{
  "n_kv_head": 10,
  "positions": "rope",
  "qk_norm": false,
  "parallel_block": false,
  "init": "trunc",
  "init_std_o": 0.00399,
  "init_std_up": 0.0211,
  "warmup_steps": 552,
  "decay_fraction": 0.889
}
Below are experts of layer 5 (counted from 0) of a mixture-of-experts language model. Rows are named router (the router's row for the expert), gate (a neuron's input weights, with its number), up (a neuron's input weights, with its number) and show model dimensions 240-319. Each number is 200 + 40 x the weight over its row's rms, rounded and kept within 0 to 999.
After each expert's rows: "gets" lists some tokens that make up at least twice as much of what it gets as of all text. This comes from a sample of Wikipedia text that the model never trained on. Tokens count by the router's weight.

# expert 6
router,206,222,191,251,217,183,142,208,215,185,187,181,143,198,232,224,225,218,166,205,171,222,154,264,161,234,161,235,129,257,186,119,158,206,203,160,255,182,193,164,139,202,236,142,146,214,218,166,169,272,162,155,221,179,165,206,161,222,204,167,120,226,242,144,214,193,144,189,229,221,259,215,136,185,191,142,207,145,182,254
gate0,211,161,150,207,163,235,197,226,182,198,163,126,243,207,205,197,233,206,225,169,210,268,202,144,198,140,107,142,217,237,168,169,168,139,201,229,241,149,181,202,175,198,245,230,210,229,208,243,213,180,168,242,261,152,212,233,202,141,177,247,143,288,229,252,222,194,163,243,203,264,234,184,200,160,220,170,250,215,162,211
up0,195,229,249,181,218,176,187,184,215,268,184,188,197,144,158,247,219,221,208,190,212,138,270,222,302,242,240,169,222,232,239,184,220,210,209,203,214,196,183,184,231,200,263,241,209,206,193,146,232,211,168,188,208,196,233,208,193,181,167,195,207,208,185,158,163,176,258,158,161,269,230,182,177,295,248,231,193,150,238,225
gate1,223,167,222,202,227,191,204,255,226,221,182,179,217,218,170,134,180,227,216,196,256,186,183,165,210,180,132,102,186,177,180,229,155,215,125,194,290,245,227,144,217,185,185,234,250,240,208,197,198,195,222,215,147,191,205,245,155,181,192,244,160,184,270,188,186,178,198,200,222,229,197,203,180,267,143,223,221,213,169,132
up1,172,136,225,158,273,199,246,196,139,219,217,177,181,181,198,171,177,244,196,169,195,241,256,199,210,174,209,192,205,149,215,260,212,162,210,193,210,253,129,239,316,214,147,170,245,291,177,213,217,204,169,229,310,139,112,192,244,149,159,255,236,165,184,263,208,251,210,263,179,244,213,119,197,250,241,111,273,181,179,241
gets: " the", " The", " \"", " He", "The", " he"

# expert 38
router,193,233,216,126,204,189,263,220,206,206,195,151,216,170,188,249,185,241,198,154,156,186,145,193,234,173,196,201,195,166,243,189,130,160,191,226,244,215,195,159,178,162,293,208,213,202,228,234,193,288,137,146,173,245,292,232,202,187,167,217,142,156,193,160,254,192,132,214,206,229,191,268,196,151,272,214,186,217,216,256
gate0,188,171,294,178,267,167,186,194,219,247,164,177,149,207,174,242,229,183,240,175,192,245,205,254,190,119,188,207,230,238,194,167,257,207,186,267,196,224,202,182,251,225,242,199,182,201,261,225,268,272,238,171,173,155,256,208,185,192,243,211,252,192,193,218,148,193,192,175,273,216,211,184,235,178,196,222,126,218,210,155
up0,133,195,254,237,238,207,208,197,216,97,275,82,241,177,193,209,192,167,181,173,165,209,164,142,176,157,167,220,155,186,173,198,210,212,160,173,196,153,167,276,229,192,171,224,187,215,177,159,146,256,100,167,263,135,215,198,241,197,222,244,219,240,161,233,118,275,239,156,223,174,172,173,197,212,247,206,170,209,146,206
gate1,175,143,209,161,167,210,108,285,169,182,176,200,187,242,238,229,188,241,124,152,156,209,192,210,156,234,198,163,235,197,216,217,185,182,173,184,185,191,171,207,173,177,205,256,174,243,224,198,152,283,228,176,231,234,169,223,218,115,165,232,208,243,252,156,277,208,213,115,210,203,197,172,187,123,194,198,282,175,238,208
up1,182,119,259,150,192,186,146,212,208,227,191,176,201,258,227,235,231,283,95,196,228,165,229,164,186,207,243,173,255,138,184,160,152,207,179,215,173,185,165,198,174,179,209,318,195,186,178,209,213,221,224,166,239,193,207,178,210,184,156,229,185,270,193,129,282,266,281,157,225,147,274,167,194,190,172,170,189,222,218,192
gets: " (", " \"", " there", "(", " '", " (18"

# expert 4
router,213,223,142,157,202,130,120,225,186,198,155,154,246,249,241,199,213,231,200,92,181,218,193,223,204,243,146,224,126,206,196,142,125,147,190,162,240,222,196,158,195,242,269,200,193,211,201,277,187,228,219,217,249,154,200,228,197,179,180,258,171,143,187,121,255,200,132,220,214,217,206,172,160,185,189,185,190,228,176,200
gate0,214,206,192,165,245,142,234,157,174,164,132,175,267,141,260,235,243,218,229,158,236,211,192,232,174,143,192,249,168,166,166,261,254,210,204,229,206,208,164,232,255,187,251,242,172,158,195,242,119,162,195,198,249,192,218,187,197,211,199,188,168,285,183,206,232,99,155,209,165,237,210,110,268,180,223,160,260,223,196,199
up0,165,186,180,201,182,152,145,150,196,210,173,205,233,212,206,179,209,235,209,149,302,265,166,178,235,119,149,236,218,103,197,296,230,189,179,225,138,175,211,268,218,222,219,177,236,134,215,187,158,190,153,184,202,240,193,167,177,209,228,249,116,215,191,243,270,218,216,189,183,268,237,176,147,256,197,212,154,161,225,200
gate1,145,160,252,178,221,175,247,288,144,195,230,173,154,234,161,130,142,203,245,195,261,237,177,244,205,168,267,136,281,204,154,219,246,213,109,214,115,224,204,201,187,197,189,236,232,276,119,197,224,192,221,193,188,271,209,165,224,271,208,134,205,237,243,192,190,190,202,134,245,188,237,163,165,178,137,231,242,203,227,153
up1,192,139,201,179,244,117,264,218,177,251,177,130,164,223,292,302,114,182,208,153,189,251,147,221,147,152,190,145,198,242,233,173,220,178,182,162,207,173,188,197,157,177,226,156,148,184,159,164,215,276,201,180,150,217,208,183,207,255,245,236,158,229,139,194,198,220,242,162,169,192,208,219,127,182,227,152,253,204,192,216
gets: " (", " A", "N", "S", "A", " P"

# expert 7
router,177,188,245,177,178,220,206,214,159,183,170,164,230,208,204,212,174,259,201,193,164,254,140,212,172,213,257,173,225,167,217,134,256,208,202,256,249,241,198,189,182,211,183,170,166,182,198,230,171,240,176,199,256,259,214,216,191,173,181,279,160,125,187,190,224,168,166,278,262,234,223,207,128,138,234,171,235,140,183,185
gate0,284,172,231,163,258,171,167,159,188,225,255,182,260,201,226,185,202,196,247,188,55,178,203,314,228,161,157,220,270,222,186,184,202,188,215,133,245,235,202,123,193,110,162,216,221,113,169,129,153,213,153,119,190,210,150,253,189,237,204,192,228,245,225,182,212,175,209,233,178,237,203,208,229,263,261,212,154,88,234,199
up0,256,175,235,210,159,219,183,255,187,148,225,200,209,182,210,142,148,173,179,153,165,239,301,215,213,190,163,199,224,221,199,262,255,212,212,147,207,179,254,171,199,202,183,317,260,175,229,68,183,246,181,91,177,187,250,165,177,281,209,255,200,274,206,197,208,161,131,245,212,166,265,244,225,125,242,256,209,151,186,205
gate1,211,168,223,198,177,202,224,132,207,185,215,162,162,167,200,212,223,147,179,143,232,223,183,263,205,148,206,192,221,241,229,172,199,226,166,170,132,202,141,112,210,183,207,152,104,123,278,262,179,222,225,193,158,181,221,244,162,208,219,220,121,223,209,155,267,173,151,255,168,187,253,147,145,135,154,230,181,181,229,179
up1,166,184,182,157,190,224,215,106,210,187,186,164,171,205,196,208,147,168,170,200,209,171,163,228,85,205,173,212,156,266,170,172,136,234,203,219,244,242,164,153,190,222,206,168,232,166,254,249,269,153,118,218,176,256,234,176,127,181,175,172,117,233,274,168,241,205,162,197,233,212,198,157,88,214,166,127,159,201,236,181
gets: " to", "us", ")", "ia", "3", "4"

# expert 3
router,150,208,265,191,192,158,127,228,214,229,218,198,205,194,212,167,168,220,247,86,166,183,178,255,192,165,232,258,243,207,244,169,178,168,182,243,254,163,231,173,95,103,204,205,149,186,197,205,94,237,164,145,268,182,204,219,210,164,237,254,130,193,212,211,252,183,184,219,201,203,254,207,175,176,314,196,152,161,144,228
gate0,266,180,250,198,270,194,168,155,119,218,268,206,246,243,185,129,214,220,215,227,222,197,198,173,202,260,218,256,226,239,246,249,262,192,236,255,199,189,226,139,236,174,332,208,231,201,241,154,133,183,228,187,252,263,290,144,206,221,221,111,229,153,171,255,242,190,192,219,218,189,230,179,185,192,286,205,161,167,154,216
up0,204,206,184,195,207,230,200,265,221,192,241,219,241,217,251,162,182,191,202,187,102,186,136,173,203,214,204,192,232,189,154,181,205,164,202,179,201,223,229,301,213,227,173,155,180,217,229,177,252,209,285,181,243,281,193,163,214,167,200,165,328,192,206,188,180,214,195,228,208,147,246,225,169,184,267,246,99,230,223,217
gate1,200,175,147,174,229,144,213,245,151,152,218,158,216,151,167,252,292,234,180,264,201,255,196,259,192,181,237,207,213,226,209,185,170,203,225,248,258,221,240,256,176,189,163,192,166,213,259,184,122,196,192,249,209,183,215,275,192,229,163,180,203,203,183,199,203,223,236,189,151,238,149,231,180,167,141,218,184,250,209,234
up1,260,170,137,193,211,157,161,134,194,200,197,178,258,209,185,187,204,200,212,183,223,234,238,151,164,206,222,213,257,224,165,149,165,181,257,239,280,287,124,129,143,159,208,193,159,166,207,217,119,209,157,167,240,133,216,223,160,290,191,183,179,282,111,205,258,84,279,219,291,286,157,184,209,162,119,175,174,190,161,224
gets: ".", "==", ")", " ==", ",", "==="

# expert 2
router,194,204,257,254,213,119,156,182,155,169,221,177,202,139,218,230,194,259,231,176,201,209,188,145,240,233,164,216,196,248,193,145,232,187,218,247,243,183,156,173,151,131,236,215,171,178,231,213,214,264,220,176,178,202,290,221,224,162,259,224,180,170,161,174,301,203,177,220,232,191,241,214,137,190,313,194,92,167,92,277
gate0,190,252,232,181,173,177,217,187,190,199,186,175,224,177,188,252,220,181,230,173,213,249,234,171,256,235,138,225,243,124,203,161,170,184,201,132,158,215,166,223,200,286,146,238,232,203,225,185,157,239,118,244,142,188,162,241,201,230,149,209,205,262,204,92,121,154,177,169,228,234,249,197,152,211,157,155,197,141,213,190
up0,266,170,240,205,196,193,205,220,194,250,177,202,132,180,169,253,211,201,249,210,189,304,222,214,165,255,115,215,200,170,205,180,151,208,264,233,200,199,99,169,191,209,215,172,253,198,211,192,205,245,216,128,206,173,141,216,172,144,92,202,262,288,178,103,162,173,158,230,256,128,209,224,137,184,197,272,179,218,216,211
gate1,240,199,269,210,90,258,186,145,225,142,155,182,182,169,170,215,255,205,222,215,221,168,204,152,162,100,200,185,176,184,200,258,188,214,171,194,271,174,179,190,184,226,166,131,156,228,230,195,205,238,154,209,237,214,273,221,160,203,220,187,181,154,159,233,239,275,168,176,199,215,203,207,204,244,148,213,247,200,194,221
up1,203,161,232,111,138,197,211,114,219,166,163,203,167,188,237,217,256,237,206,188,248,232,192,221,220,154,253,145,223,183,282,211,172,170,220,231,246,176,173,142,231,216,156,187,173,194,151,214,231,210,175,207,235,185,227,151,201,218,205,188,183,169,140,255,260,276,202,195,194,240,209,198,244,203,225,165,263,131,133,205
gets: ".", " and", "'", "\n", " ", " but"

# expert 1
router,168,216,190,251,244,212,119,234,148,173,254,197,229,204,206,174,201,244,220,167,177,233,176,176,142,211,176,190,205,213,223,169,229,167,159,230,247,179,215,175,184,215,194,185,185,135,253,116,146,198,196,188,206,278,209,240,225,242,232,196,179,162,150,202,163,202,234,204,189,238,223,215,156,169,187,156,155,163,208,253
gate0,214,239,140,264,187,162,251,174,209,188,179,174,167,221,210,167,247,182,173,186,216,144,207,208,202,175,142,223,171,173,147,229,220,196,210,159,180,140,160,168,204,220,173,153,202,225,164,177,87,112,204,237,156,270,236,168,188,148,168,185,150,182,128,222,151,229,171,145,166,207,198,150,184,191,157,163,224,210,222,199
up0,178,156,165,216,175,178,276,270,268,242,234,250,215,145,173,222,198,279,188,121,150,196,227,128,175,317,226,212,169,210,232,104,124,240,180,204,184,201,186,204,173,189,260,230,242,210,294,237,164,196,115,194,238,145,125,180,251,198,144,248,142,196,192,160,201,228,155,155,183,157,205,195,213,187,259,171,255,154,209,253
gate1,170,244,177,143,231,222,189,263,212,158,194,180,196,169,121,286,215,216,142,176,239,181,165,194,245,190,235,229,117,166,156,192,207,243,204,167,236,243,196,218,184,252,183,215,246,209,229,213,136,191,140,125,211,190,116,212,192,207,133,192,191,242,154,151,201,300,195,166,256,122,195,166,194,252,251,211,230,192,235,200
up1,176,217,264,194,191,214,142,287,156,176,221,225,236,183,179,244,212,249,123,224,199,175,211,179,209,261,297,178,184,196,209,204,216,172,125,226,152,269,207,173,219,247,221,208,230,191,292,127,237,225,257,165,168,163,138,191,202,218,196,135,174,281,153,232,155,187,112,240,204,165,183,171,229,225,224,167,244,133,196,219
gets: " |", " the", ";", " season", " 0;", " 0"

# expert 41
router,165,171,242,243,127,169,284,222,186,206,139,151,145,128,240,203,177,237,185,132,177,245,190,271,209,246,129,244,192,251,244,182,208,271,157,238,177,211,176,205,143,250,206,139,194,305,295,132,161,242,170,175,217,174,230,192,243,171,226,243,191,152,139,175,235,226,191,237,228,230,243,251,204,230,258,138,150,165,181,207
gate0,157,237,168,125,220,226,182,173,183,111,294,163,179,216,274,219,241,161,175,233,191,183,118,253,233,199,240,163,133,178,238,261,178,161,206,179,162,225,111,185,160,198,205,222,138,149,212,214,202,187,139,205,236,261,144,214,178,207,174,221,110,172,165,237,172,218,206,233,165,227,209,246,159,199,221,171,228,234,251,209
up0,191,223,161,188,176,187,175,217,227,253,196,197,301,244,233,285,150,161,132,121,152,152,107,226,153,257,170,151,199,171,245,215,254,200,219,198,204,178,191,274,182,213,159,213,210,149,164,177,238,166,119,243,239,168,227,181,189,140,209,269,240,221,213,198,234,229,207,222,151,234,194,158,143,199,256,186,179,180,213,182
gate1,152,252,227,198,208,188,247,261,175,249,120,179,219,145,191,195,173,218,188,191,120,192,146,206,167,174,207,180,242,257,119,195,176,217,220,236,222,170,199,227,231,231,197,177,222,192,244,206,197,184,226,134,181,154,235,227,227,210,245,207,160,199,195,180,266,303,220,184,177,110,154,123,168,221,177,198,219,164,212,244
up1,175,293,180,216,214,141,206,152,209,227,191,199,141,200,195,162,162,240,339,179,169,191,197,160,216,165,199,121,227,132,207,196,142,165,195,266,243,199,134,118,170,209,241,185,148,191,231,254,270,276,140,166,272,249,159,260,285,198,144,182,217,249,241,218,196,209,237,156,238,220,212,213,163,217,125,180,197,263,141,198
gets: " the", " and", " The", "The", " its", " or"